From a checkpoint of a small mixture-of-experts model trained on Wikipedia.
Size: 13 layers, width 128, vocabulary 8192, 8.06M parameters.
Below are experts of layer 7 (counted from 0) of a mixture-of-experts language model. Rows are named up (a neuron's input weights, with its number), down (a neuron's output weights, with its number) and show model dimensions 32-63. Each number is 500 + 25 x the weight over its row's rms, rounded and kept within 0 to 999. Numbers have three digits each.
Before each expert's rows: "comes before" lists some tokens at least twice as common just after its tokens as in all text; "mostly gets" lists some tokens that are sent to it at least half of the time. This comes from a sample of Wikipedia text that the model never trained on. Tokens count by the router's weight.

# expert 1
comes before: "\n", " The", " He", " In", " It", " This"
mostly gets: "s.", ".", " \"", ").", "es.", "er."
up0:545499463521496504508464500464486541501515522489493515511506546491512492535548541476510536504515
down0:495472475510482548452480511451479520506525535494513483506455535487504467536474452504488494509477
up1:528495521495500479485502481548508479528515510515457463465552474518512477527482509507520490466482
down1:473480542503493506463521468477477423481509474513487509498496498510504504479501438503533521480509
up2:485517493517479538522534483483498507502472482476454545499494508483533558464512480507507490486494
down2:488498466466474512477512491445513500461495486505516495513484505497486484483491537492485532459513
up3:535445497458492501506493504502527513529541525505537468501518468493510502473492508506524491495519
down3:454459531492476477499476528544480463495519499531425492495495487456485533472509540497515497465528
up4:458480440484452509463469522497481499469500506497519528487511510469490545538443513505479508489537
down4:510535536507487517485480505552478511494481541516456509476479498541509485505425491504533544461475
up5:482498478495504506524547527521515500475506531488514506543505499431486540483532511472472484478448
down5:475473454514522454496497522527534517490469500495480462505472530467497525501480443532481516526512
up6:505506472485453442495519517481484485492476473507473442494504530484447484542487498474538530472518
down6:530532436464468481517515483492444475481486464508500453460471506473503501506474510513474511439520
up7:546520485521475517513510565521476490519504459538500530455508492469519481503462473505523533492521
down7:499477505482525508505495504539483505488484499491511563485511509511544477511477464502449490496515
up8:499542508520517482481494521502476520487481496451548493459490464509517552538467501508474517433468
down8:483451479489481509492504480529540458490533521504466504518516499515494513495482480502490528463502
up9:455505508459500455467502491500467519495551467447495508489509516482524509501508481526501526488482
down9:484492489511489517513493508533527502498497477539481482490515503483511510502464514541479454485546
up10:522510513491509525498526486472492521500488492499487533473537517475538506498497520480505485507501
down10:526501528502472506485470463483526504538552492458476492527470530494505496490511522518508487559503
up11:485540456495510459543470554533502527487478525478498481548517476516465488488489513486537497502505
down11:490484498473547517533492520495507522524488495488467457513499529484485493483544539481460502492483
up12:481471540474468484543480482498528483479482492497482526502501522431506503504482493478502523523523
down12:517482473448482500484493544511494509492462497510500489450559515518525498528532508466473484478502
up13:508494512491471551516485484527522469495535523526509518498484482480521504497479486471505501529518
down13:416523550485473450486486474481510493497514498523480516549472539493515496500522481526545509523490
up14:481508498513530521497526547484447535523519537553465500491521459510468502515469503468579539484502
down14:507501477537524480498489511482545509482484537515522536480480478502483533511570463503515513459481
up15:467519481468499516513542508535501524485456454479492518464506496497529484529521490466457555506504
down15:468496524526488498483460498490478470484494528495543449502513504500503499482533494532485486526520
up16:527540496555493491465547517461521492536463491428480521472503451478498557521489480532483470503517
down16:493457484537544498513551466473513528507451478502491492491493485500493501497523509494522473516533
up17:532526481486488498501546509525498524494490500473489520462520557518478500499489481531526491448486
down17:522490454522531504511533486527516574472472510484534498500515483499510542468548506512515528488521
up18:445530487474539495508522510533463524504539485494524499495525452510508516503476521523495570477479
down18:541509521424513485541499538513491523491525486503520500485516448517476544483518484555490565507464
up19:459515514499520477457501523478478458544478482509497498549504508512486499550503525447477533558462
down19:480518555522523524492503556467498494504519502472460509531519484545508517485545517465501457495554
up20:477493519503511445548480522448514497509515523501530504529497478527490489525493555513514515513536
down20:494500517486486448515459486485502518529541527522543491495487502486493491500480490529501487500526
up21:498520521483511488510511510451518475509476409478481513504530505534509502481502498450521524515473
down21:503479503474516524515470485439473479503532536491513466503468540543483527494504532456508507505490
up22:534546437481455500544508463514499503490463518513517527481541472481491542522525480502513498516503
down22:515474493528471492484500474536499493500481528497528542513522557487516490514483495480514516490485
up23:540539471467512459476495517498511482498493523470505466479480488526522515518428523479516531482501
down23:528493437539502542497490513547489503476474468505503482469529489522469501488542480493524513480435
up24:528506494497500460474508498537515473525491503464478489509534522460475495478512517461550485521514
down24:451469472486516536488507466468525553523501433488482534528475529532544485499537507538495470533532
up25:509526478447461485510489519510479509514486489487483491471538516519532515464509475500516523485532
down25:506507462494521521499509490518533480499524507517508478483528448478509493500492464486483489502477
up26:477463506487498476513504518535449475499457460481485505444531501493472505494517491520479472480481
down26:532517483509489539538468493478461539534502535504515536493507497508485518499535494504493523483514
up27:496554461539505497458509473512486512495501462521534473505502527471461495520487499486489517465516
down27:536528498511492517537562481496494467470488525498567534515502467531509490489519517526477511470498
up28:458470468482478496492508503512443498494530511491506523501493495450477514523506490525520492465510
down28:464458502504522528526493479533512501513460474474498479514516511513493522510524531517489499496499
up29:502532525497530478477521515472480506525525514537497546550509479477471481507544487547444518446505
down29:554516475523498514501521442483497490499530491497454513528490501521553534487511491476449491485506
up30:477495505481554453508473501527507487478547491519499574514506496475503548494493527462456559546499
down30:487444538538479463510529457474491518507545503501477475477493527568514530469500507475506478453479
up31:535507454500454503503475556534490514486470539527503504478534495509476455507486504543490512549494
down31:479513495471538510477492524466492468465498470552524501489467487499504448516513520512524482481508
up32:468523454496499536515488468507564540528509475537498474499496447543469508502520516461505473492465
down32:503475501519530492472450499513486521512538467465455467478515513507522519481555497484493477529522
up33:474495472499477490522484494530482531479500504480503519467529549523467543529490511512504505469507
down33:522508493489498534518511483479503497506538493497529495487484517546487500461558468463497511527526
up34:471499495526520507494498534544512521466466488481485525478484517465526524488501448491503519490538
down34:472516499502512500484472475467454522481461495523511484477494536509521446461476528519485470515480
up35:467513536519509481496482471480515484529487483479464508493514512520474495513497519496539503480511
down35:509495502500493481496511500544482513479504467512501486467515489504483481508517480484506527494497
up36:481510513494504483472511432486471500540507529512518508493477471519526486505532462506464500502520
down36:501519506543468536526487484495477545489525515495525504496462503489503500446500513495561473500504
up37:487512488524530476502520457495508518511487482494484500503483525521515519503510518475498512528510
down37:494526503559484492546486461452574492489469453523516473502476507541481507517529485487495466536522
up38:472506545514500512469527554467491508479483553461514506482492506483507497522430493488501478550533
down38:502476510511450477512479515466532534475471527516504518518496504509499449501516497499504488478471
up39:469493536563544520509503452500493485509502514450521523513531483476509471489481484489471505525495
down39:499519548510517499474527529485523477482478492480522541457483531467527502537477468518502460497514
up40:507532497507517536480525495468501472494506524479520501480509516497473549498441524477525497486528
down40:513553491492509533514502478536515539511510502468486514474527531483496547494485552479517487476529
up41:488521492487525532557535488518487514500502529521450503492513480526509480499535503539521486494525
down41:580484511494493558526489487502512498475483521488483515533471524467540521491483506505474481527487
up42:494574492529498481527486485471463483470486511532473527498529462506457489475502524507505514515465
down42:515457466529524511522497502478454546546495525487510499516532515450506499530528498540484531482518
up43:487490522456487473524494506518499477467541523454471499491522538483500514486514471482503554481536
down43:532517526505487515534484488479487515520478488436505503472525468499506538517515524480456517517433
up44:474562507522487486531493506521491509512519501538473471452516446503487524496541519477492534508509
down44:514506507471494497496517518509509528482429534491524485494459510489534527471533528487491541528505
up45:472533484529502504515478553466488532527477529461526517568521502505475500536513519512485520512526
down45:479514531461474519523479496502470529518506577508514466524491524526502493514500474501536495506495
up46:459487475459486521524499527524515486495484458479508475450500490495513567514459493497482531500491
down46:559506498480491525531498515531510504510510490541510498491528494497475540472552488510493502489498
up47:536509540466497529469478502529480491475462522502442515520488516479464558472516532475519452507506
down47:505508508541541473508527507501480510504477496491499466514492493485475475522517515536510500515508
up48:479502531529508471485498480539512502477531502486487504487554499499513468469515529489518520491485
down48:457518530537502492459517458530499496483474525490514462517453500511490462489485462486540526486500
up49:469474539538491492462515527513493517470511467477495534504494453540510532480482505478525493529544
down49:452491487502467502504481522531496553512486512527562473485466489543515538474484474467528472536522
up50:511516488475500444502547478538499522518480507501474520483502463472531496458513480499469493457500
down50:527464460557506557463555465505518467482488446477525475483498497529514471520531512489519485498496
up51:535499510462465489531491463509481517502524531487509508512528476480538536510503482500501573468496
down51:509566512489512493482546535479489473521512471473459488479509457488497519478520420506465538508484
up52:450512500464533488547506498526504480468526495474514488467507455516481481518514510563537505468480
down52:520485507505495514518474531487524489489463465559474538437492495538487521490483491538446506504510
up53:500520532517474481470504497525492497518486447510500501522497517495479506538515478526492511525514
down53:505442487492529530502514493525501508482483463540510508502469516461521499481465508535516516484491
up54:502477498519495497470480465547483483516539510526473513525531518477518559483455530463514520522483
down54:508514500514495526481528500488499480482496506459524495517500455463508494469474441500528529512457
up55:503535471551515489491487529490503508451504508461521452514482479527508495532491488499522504476484
down55:475462492457465498503479520498505506507523441548526488482540522503522465495527501528529483529487
up56:521475524499479489541526496536477490497480517480488544497545515486498520535521471542493516508495
down56:500503552481476550498496494539486502480493495492509505505533532528549486549489520525516490565481
up57:521485501503522476471540481511514471506471463473524468502499490516475476521485507510527467480536
down57:501487491495480480479527532491500454462513536497485493509508506465526504512466531509520464503468
up58:456508505522536517498497490489480525518509485516466485490524513460507489507495561499465536484443
down58:531467485557525516491499500502478487526512519477541507520500517512540445495467475548500501473442
up59:441497507505508537472466454473482522539539536508516501462526496453494515542496502486516536476532
down59:468501497487517578520519516503461538517484495493479470437496529511459501477539492505494481499476

# expert 6
comes before: " the", " a", " to", " in", " as", " be"
mostly gets: " was", " is", " are", " has", " also", " were"
up0:500514523492489515488501502505532509467511473490516493507487481483485502528565492511543519460452
down0:506470460486523470518465491431484536521483470462493471463492478516433488533501484495480499489524
up1:485492504420515494500474516525515495506493516489474489516534513505523491493502476480528469471529
down1:465486514488481494524476475472475484511483421465488513467505489499523465501474526538518481470489
up2:507499498456527504538550517472490497518507507504458510455507506458473477528488498511487481489489
down2:493471484547514498487500487444498520488490482534500492499477530460475488495471508505506503524467
up3:535478481508514493491558544500555492479491526503534497532512459510490481510504502504495518507528
down3:510487549450505504486490527517479519502480467506508482507540483522508528523499479512517503467526
up4:487474474506523480498505489495520493509481512476534520546488523505519498528529510457535526487457
down4:477464473488472475494531499483495515483502480499492505491530512512527516491484521571476477520494
up5:495523499523498551542523483501477511482510533494459539507472519505472503488506508511452466560499
down5:514523498475481500473503507538485496485457503462485535481500490449493517477479492457471510477492
up6:468465526495476529468464476477501497498503497503508505541581467485550502477494451482524504510531
down6:484520514480503530490503510460523523515511454484481481502532494495528466503549529480470510463517
up7:493514497467533489507476533494497504475464523486500446513491494503536545478522467502511473482491
down7:470510507499500500480499487477559519570532496532522473515547533536505472511486510502501483514512
up8:479539535504489500483480555468530493462490534525500502525503531525488497506472492474489514539519
down8:513492480496507508491505435527481505469449501508456530551567472490509517523458487461501493508497
up9:476510496505474485486512491503465512529507491491530481480555525521485489476538497515464489465463
down9:495518448542499574478518495515490501499481534498486452544556441482578509512517457477472562513513
up10:521487494489482487475482479546539459518559528523498485453550473495462530496465494505479456476513
down10:511513480497501501450536537495485496471499476467498529471484544555464480517477560475487510485477
up11:475485512524508544534440476541499499548523528467466502508543494453485501508518496472521508470482
down11:488505507486482507509513537512507552520528526465496529534502505445531474548492460493488505493492
up12:479544516472484553496468505491494482511500483484492505538486459517498491530514495495489498506467
down12:540523471501492525502560505486505486507536533532523495470477471469516477503494520514545495479476
up13:529536525535509510501501513435501512455461485504454506510474493484490555536496505533464525533539
down13:463470486470487523507503458517517469509530519507491448532483446490448468485516463480452493504428
up14:477532533476484487529486508473496539521528542458507460513477525517560469526483494521482527496522
down14:511468536525516519507522483524481501487485524521485471498481493468550558528531470501479522494458
up15:527489558536485495478547517521498500489514487444526529486478506492476531538523519526499524501548
down15:497481474499468457492493547442494493483521534539473536496472518540490478500529497530494457494504
up16:511515490491494487472486526493543493484508499473530478481505497481461532452507471502464562520523
down16:540492470464488499521506511480507557508465533467527522460482502461463524500501485529498524534581
up17:478454522525531504537520540485475455499504504514467483496491509506471511528460491500481499452474
down17:476493478481489504439502512510482541502487511471479545506484498517538515481506521526506521488522
up18:498483477518457481522519528488491553521524512484476542535538505512534517488461482492478493473498
down18:482478495430508500533517501522509495511484491515526518479486523494512494503438505539537511521513
up19:510482525499474552491492550481496481511539444509538520500548464494461532504529495483483524520480
down19:484487519515501535497525511493500513488560503440491476503528482523539508471490470492460488476520
up20:498517529493512506508540492486490485479479465521492518528523475467484467498483510486490532509492
down20:498534510522493468460464491501511536518466506520528478488532464521516485461486500503517473530545
up21:476483464523526468502520522512471464506522475524454517543544493510499548508480440526506527514517
down21:520505476510477508496485521511469485463478493489535514530500487526485521467478482479512541491501
up22:478506478524520534534495523542498495493495486472494518538529486482536501517481465503523491489477
down22:498502532477506462488526508467494486498513436512444502493500480508485470530509523498443500515548
up23:470494480457514534554506518509488488514464548460540530470513495510521531501455523518523487492478
down23:523499507495491543498477475501514542485480513466484479486532563488499506547536526497459487495561
up24:494507454525474467532529524438454538495536478512501504473513488545468527509510465510488480524522
down24:500484484469523518474498499527483482488488503578478523523466520501489485468446533523475452516449
up25:523515490513538512519481498491506504515520513509477491525499484497505519539469495507499484559525
down25:545531520495513459544473514464491489503455477520481519523557514494497490511474491473494536549506
up26:476475488486484510508484506506467469530512518469503527539495532515511507514492494504451499518476
down26:503483505505512451509507469523457548496443456536465554472495538495535507462484513489497492484498
up27:503516490504491497481507517531474527577477455464503486538527446504482510498557454523503470470521
down27:490493483492494501484473460514509503536513485486515520506498505490494473500488507516535464475505
up28:519516504547498490488511496460490505493532516528453516502478491515544503505512482519511471466513
down28:537521515441455508524527522482522500539500530461537540511456521471514461519481513527540522513464
up29:484498473482501494514524496515492501536504486503540530517507483505515535496544475511537501539525
down29:473507523513481498504502479498491495468512443494478477546510508523492465474471510507538483462493
up30:502488536523510550522550511487518517559481500463511502512554511510516514521524470521471470493507
down30:455502476463479494473499475516505507527509478498507520484533521524470549456538527523468503507491
up31:455543499475527504563489484521567485505465517471491468505524514499505523496530541492472528490485
down31:528464493504465513479514447487471479533505474515466497553504458467507504522455467489561511517467
up32:496501504532551460519499486497483523461469505501508498476485504540472540479526495564472498495500
down32:522478514472480500463511495509472453474527536573524495486497502498475477473537496490468480498525
up33:466547486530515466503497501484464503521514474523465526530479475555463549536523482469496508514516
down33:475555506529491497480469496494518498457495502520513488497488496513513500482539487512500481517460
up34:484515498500493498486498556485511495535493504493487455489454527491457517513531514464536508453508
down34:567493504503472519470491499519514530508468527504503517482505479482483478512462514523536469498488
up35:537496513489504538529498545491529437490492513484472481504508511507488503496509467479469475487500
down35:531469466493503507492496499485487491465494466484496503501497467456510488488524480467502492446545
up36:497529469490514473534492536484528478505471474542503518522481474539489511512511502495477458537506
down36:443460515504497545528486481528462520487493562496507446487492506475502493446471547535519471508514
up37:483517476469547491498522540482510518544483477498507477509514489528509520506540493497544461508503
down37:518481490478513501470462501477525520483501483545515468484467494493508512520486510490540515518470
up38:522546510495512533482505502530515509514501431443509475504540467507499487513489482492542473436499
down38:489446529476517501495482469492507457526519525476487509505532465506490500531494472464470478526551
up39:489459507533511496451501504493489479483527518481491497535485517507480497497492487467524496483544
down39:532560524506541487508499534516511478524496508497524522499535534536513488524506498533506492535500
up40:493499519493472548518501488510511465516489511479545508491503472493527506490539479438494520525541
down40:472479538470519490491496523506504518487528486498499481504520481449451466514487499478515499479446
up41:480533483494497470515506548528510525445496509469487507519475515493472526534475540504480527539544
down41:480458519506523515501483468503504503478494520487447478516513496489513491549546490540547519463503
up42:521476500514507515494514521467506527536485495492506462497464454505522526477468511527532512528515
down42:504466489510486498506535488494497510493512474504460494531500538502496498517512476493518550484498
up43:464494534516501496506514510482468464470491488503542507439504502517472527458489491513475497538474
down43:495505527512462521481476511571502537506484504500448473470521527503521488524530477511492521505517
up44:492517497491534532501506516486468511513495460504484528549487509475522485526468469473500487515479
down44:514537487465469471508541556507526515471466498500541503432469531523511474434488511474453505527489
up45:519524496497488508538478519482546520494491509548474515527482508514430493528532526519528494559522
down45:527500461469498492469510491478530541472453515452539527556499470522513496550523493495546489449484
up46:527502459503466502465498512463522501533464546476457539488510487512493509468538447502467486492495
down46:510474470472488473447477518474534495517446507524495494518519480447532516479513499525484472539475
up47:474492508509481508522500459498497490494541505476432493500459507478511476529552482496483504510521
down47:544525546534535516459523472528502527504522499508515522461484494502505523489431519499509434492471
up48:462462502561502544475540537504501460526473492476491512487501510492496515510454502457546521544515
down48:525510500485486416502487518479473531469514512507462507501528504521497482486543499508489470443454
up49:519531507512505507478524553455518500515502504456490503533499540463507490521484528500494483457476
down49:452474492516525530498543502464528479531494506525519546457476489542534506474540530510490518509546
up50:490471475471514501503477532532482474470497511511497552511504491502455493503505490462506530482489
down50:486506502533516485500521455524530510542491464503488491503529517483473524501542516496494501490479
up51:496533517493515538549488512480480464522484498467501543464536525486500531517531483566455490537525
down51:499495510469498472466484507524535490482552463500528499514482486529496460475485480479542502462543
up52:490541511490485483499461518511537522497474522498540537501478526479505528532544460535465528491463
down52:489447540499470527531524474569525484536500448474516485522503514468513508518517488520513477510490
up53:471558484493569516513469513489483533482474498449487471517486455502509533529491539533493510539523
down53:531543496476462470492466528531513502486526525481527508505526561521498440454527450467496489501526
up54:490492511538476469507499532511467475488524497509516506489503497502491491467475484490538517518499
down54:497491547508486500477487531537478498486493493480471526502489494528518507484539482507449538491491
up55:503505513485479502527465519441518529495510494508525530523518455504495526528467506517511523517480
down55:466477498503497523476535546487463514527542493551488497500478479521440498477495529497489436464511
up56:478504490501474455566486505473492528525500520520520505511477499483531510521452482477502495488498
down56:520474506513529509456521524548475484533536500549510480520534498463511480498500482527512489495500
up57:474475495497501535552507499465511477479552477505538514526504475484507512524496461508496443476528
down57:538533526534466513540493470516508456472505493456518454519487563536518476509473517513487524494538
up58:502538525519503516522475491490455480434491485467514509463502493517449495537487500465549489507451
down58:518535498486518485479453493499471434517514520511548526478499451507479477488515496506448535463438
up59:500479508499486472500557512498532512467490523471479477499491515476531515529469482492492553462494
down59:511492497503486483507484516487538501515505514491526514525503523531495472472496521517509485500479

# expert 5
comes before: "-", ":", "==", "=", "|", "The"
mostly gets: "′", "°N", " also==", "==See", "″N", " Born:"
up0:459488509464516504527521504513491487475524528536501488487532465502548518503525493485510512508491
down0:479495479472481513481487469488496473561448508508513470511500515482485494487500529499496495536474
up1:511503464465485471539518486462511490521482494507427568483459454464554523479481476538484505488483
down1:451544463529508501468491504504491495491473467478474470498445523499498479518530460547486477501543
up2:459458475522530486518506527464513506534484494454533528504487547515500504532487506517468499515483
down2:519457556493442516485509544501541571480465500531491477513503555529484475475501506492504478481516
up3:510484480503481480490488522486457456499486550490478456509523503504482506518527511482498502481495
down3:483534494524514520476503535482518492519522493451519515506485492474520517513522467521512516506498
up4:507518495516535503517521507480489488474504455525482516494486475529508567477475475480514508530470
down4:482496482481484488539462488521518484500523532495465495461488474472520505516492522476475434484531
up5:484474458500494498525485468525525498486509462493496536492560515510501521543503496495506470514475
down5:516483534525504515494502491488519508546509532494526469514521536500485474522468495464517495425479
up6:504501487462454491506467542480516524502468488499504461475529490449495484496479520489507506520499
down6:531508494520486516533499496468509502516449517543532470491495487512521477485442578493470467508467
up7:460530478488483472519536528471516479504506518464529502532483479499491476465488509509537463469515
down7:558459492475513540515478541507485479477492511495509528524447481500502519491507541515507504512496
up8:495532507468506450453477500512509488534523517513508444465520511519471529484475521461512518506480
down8:582487461526490500484523505431495508514507479541511498489436486490520458496514461519479466504494
up9:513528500546512486499511516487499528480493526495513464515515477463519509496493484540524497484527
down9:503515503498479509524487502501491509502527505511540487481495571521448521529484508496515486536503
up10:507501491485532488501545459517542503477521498479500496463469474555528510486496497447522499487470
down10:524455510436505498519500486493530518503494481493504534471456561478516478486516489495467440511526
up11:501444540550507479528515521482500459493486511522483508540494529530485513522511529511509505544529
down11:539511491473504505524526494517494483491516523536460521520496507485540478495489477496549502502492
up12:519464498498454512486512518525443491521468500518521529481496461495527476507485499484524479531492
down12:442539474460514509462469503483478501481465503456473492531488524489505486498512501495513507470514
up13:511479496486505491461528484456533480507500523514435491481567519466508515494475513504534496473494
down13:498504520522490513480516521487536483518549476518505494500463441505506498493502547473485524479529
up14:483524517489510526518495514488482527503493519463447536499545484495519472486475432542578452494516
down14:511528474490469477536464491516471526524477465492504505502525536472515486544490532469507494485498
up15:482481527495493500503547554492470462459509500494496457513483547497512528518481523477505504543507
down15:523530521501525554512513502480479480435522433490525563543472491523486498548529465454487489498515
up16:488477495493521490543496511466525528518490505490454492473525540463471505475483511453512512510497
down16:475543491538468565462497459512506480524491482531472511475471502528512498510475503515502513452525
up17:490488485518487461486483495543464474472497513510490464465501462473520504514489460491496524496524
down17:484495515534525525523482475469488508499503521506534498521540508524445508431536514527469470483500
up18:479504513448494500512475538463522510471483525493524480471477493505513483530478482532520516478507
down18:491501490527554514470495483532487462499504513529464444505516506541468517473499516488465503510500
up19:496489529489478500524497516529507498483494528504489507479482484518501543520472513510520488480517
down19:512497457478514518523485488485524520529435489569537478531538506540521511516496487472483507518510
up20:487478472519489485470526499514521484487447562480516516543508478513496494500485461488519498495501
down20:478559505498496487530526483493449490513507506488480504466491539542518486463518484493541473542489
up21:458524482519478529545492517487517497491502498465527524498466461528526488485514476492529528536450
down21:531503490510555459521518496456513470494515496517567467516444482537489485445479484531490488499491
up22:504464529491507513538500528517513510492473507492472478476515470489427479488477494519544504485501
down22:477534486567514482503495494493473533537492496478505508490483507512469533496526470465453491486505
up23:474513510510520484493546491508535491528503536490520540510514491521500483545478488488498470522466
down23:502469492494521505547470479531472513478496495546423523540554527457536536525459488494527535522490
up24:529529521471483489466484502500543504464506497518491497526456448523485476502502519503534540508497
down24:502486533537496511515491471528538487501500511484541508507518457472495590489530457503482472481516
up25:508513503523463487532505498516463468497495531486447529470520517506498474528463482482517476520533
down25:468505484539521512475526532469574560503518525477495487507501542491513506496448541469526488508468
up26:517552498471510523512504513498493480534501490514558478461552485438459512501525545488515551518464
down26:504533498499499507477479523481527494550490498511498484483504468488498431488499497514501468501503
up27:503508503540486473494500438507494499459479532476532448524477487518491522517492497458451478516532
down27:519533525508488478522558493519547507512541476469477534535501452482494480461463511487524564441511
up28:451472587494497513511517494515504496495536538468480472501460457494487467486518454525513488506475
down28:508459514503524493452544485533494557482499471481510496516483512498477476543522501512479523493460
up29:517479526495498486549506512562478494482463495492494462473494524498469509519480511507541487520484
down29:471478475533477529507507500524502545539502510485506483489503516536537552500489498530453484480497
up30:518520512494497521505547508492570478452491487481500498475418476524524528540499481508519526488511
down30:498473499483480467497507531484505513477449506545484531483526503528486474437523501544502484486505
up31:500497520493501487521463525475483476474558488509511511507471498504474466487483541502495570490471
down31:477484475521477542472521507531493485526506521516512494499509515501520503464512489469490524527507
up32:500553498474469474540536559464471467464478481497555468493486498521515493514500499485488490494482
down32:520486478477482495498489484512545474535496482518498490544428532489499505503456527480519523544514
up33:486548454488502500511507473486444496460509468514495492441507547451546502561502497469512518528501
down33:481489512485470495492472477466496504506500513478536533441491455510525517543473482498512448490499
up34:473517509516467467521526536481460487483497495508477512470530511531498481516553490462507508541512
down34:488560471531508508493474496477519492521479505454455511488494505476478462494509540535473534499502
up35:516473433484470477515502504474514565490516525456492527478495498471474520491531503494470466521495
down35:536506496489512463493488479501516485513556468504484485468465478533536502483515483466531533514466
up36:511506522492510490543485544489469537489473495486512510521498513497479517521493499541499474500496
down36:445456490545490507477489523517512515551537471525482475553470503450481518538511533509457529517496
up37:502469562491477488520513522494495490441476547464542489484477517520510510475514511448510477507537
down37:495516530496504469509515503489509482484524527499552499536460491514493517495533506504525459461501
up38:523519510497523533533535529512488521485511513538473523455448504517505494477454473470480483489478
down38:494479473479494450493493451500483468505492505498495488465520536502556499481526494483488488534516
up39:493510478547502491539536505511495482459522511442445513513513497532505500500507482511490524517522
down39:497517505480512513540431503478553516536490453528464497476510491510452505520468496519527518513522
up40:539539511513512470481495459440516553464470439499532460446495490505476510512492474490485512498483
down40:506500464480490512538495506501537496475497476525526529438466443490491501515522529472542502540509
up41:534458519497464493515510478496495485455518481517479521472492475483463519520450491475514445523505
down41:496545462534493487515467524491520547500508486496517494516494517534489474546502518575527505500494
up42:469499530473499516500483492485484492506483532517504448518530510485504535479464455492454505475550
down42:513463510498471505482447501488443526504482459546499491462456515489490471510518509512505482446481
up43:543499506485519489566510438475525486511519502555523506487529479504485545519546485480510512497523
down43:465467481545499495535524497513473467500490483492511518452482533492454507466491473502490475506494
up44:524509508499480486513528509486533508460492525532477476506523482493507454513485486501513523501487
down44:479486504518476531505507474512506464475504515490512478499470511491506492521538477514528525530500
up45:492468516504477454477506497483511504491489570520538487498491485566478483496484469496504446467493
down45:522518509515516576463510476541489518540501488464500513490527528492524505502492482476491488471476
up46:436511483540478498511497534461507489478485478523484483485518464527500479551513478515463524535489
down46:512517474471476509504489486504505499501516472508514479507524510517481503489471506473505519512461
up47:501527486539484507527518505517509517560555536508511506521530525505537502510499470490488512515532
down47:519504512483535551473523484517496542504523520464505515561525492514515500496530476498525505494506
up48:457475485498530456534490505443511490497524536552505460458493487475492463527482475514529483505488
down48:551505542439511507505448536544523536506534468541506491533493508498476513493473527481507520518498
up49:489491535484489491495506478474538461450510485518490517492511506512501503468546513503501481511530
down49:474483498506497501537493461503495487478539472522463482437486534539471472501523504529499502502511
up50:486496498507516516495494487505490499489511518503459494529499484496492473534528491490598509504507
down50:477496512499492519491506512517495452439510465521505536504498535509471481536480454501485502484505
up51:547518527470515487556532481475510497487481503500507483530505475473498489526501499507497527548501
down51:487524515557511507466520488524502524514495486521568506470516492490491505505551529510498500466452
up52:509528503490521470496487491520481496466454496497508483506463504478522497490479526492491491479470
down52:513494528523436455530490540497473486525480439469512504532548512492523477501455476504499456474459
up53:517483478537528482476489485466475501488499569504520522534520513522519498519533445509459503527518
down53:503497545493465511504491512501490523489544488537510490501458491495485470482528533562531496486463
up54:481509533501498512504492522480546478448493520511497521503502445508541549508528524513488475499499
down54:504515499529499495486465524479480469479488522507468529538517498489518462519533473514497517486529
up55:494506488530441451472520511530487535459539468530499517475531489490466497497521494469519508464495
down55:464475507461515528482471485504491502495494516459454509504488525502500469471492473532562514500539
up56:496523517449470526492531539485517521486529504498480512517488452531499471474483528477545524509476
down56:488468517508525487535503517470539546434517454462528524500517503467546528498520485532512548515517
up57:506488482516517461506509488478462486500517502511499506474498487505508535449516513517523457511534
down57:458470495413467509482468518483507491512548513498481501486509525500485483509486448517535503500493
up58:498502556490529493488529502518488503490522495497477493429509470472518569508551556481486481486493
down58:450522508453496530463552499506484550470481559499457515474502420504474496520531496533490488503509
up59:520473493486472509531484481499470456483488517506476516478493522546490508513502499481484494510494
down59:512533490474512468515515489480505537499463509507541500504481503464528497463501476494471508535463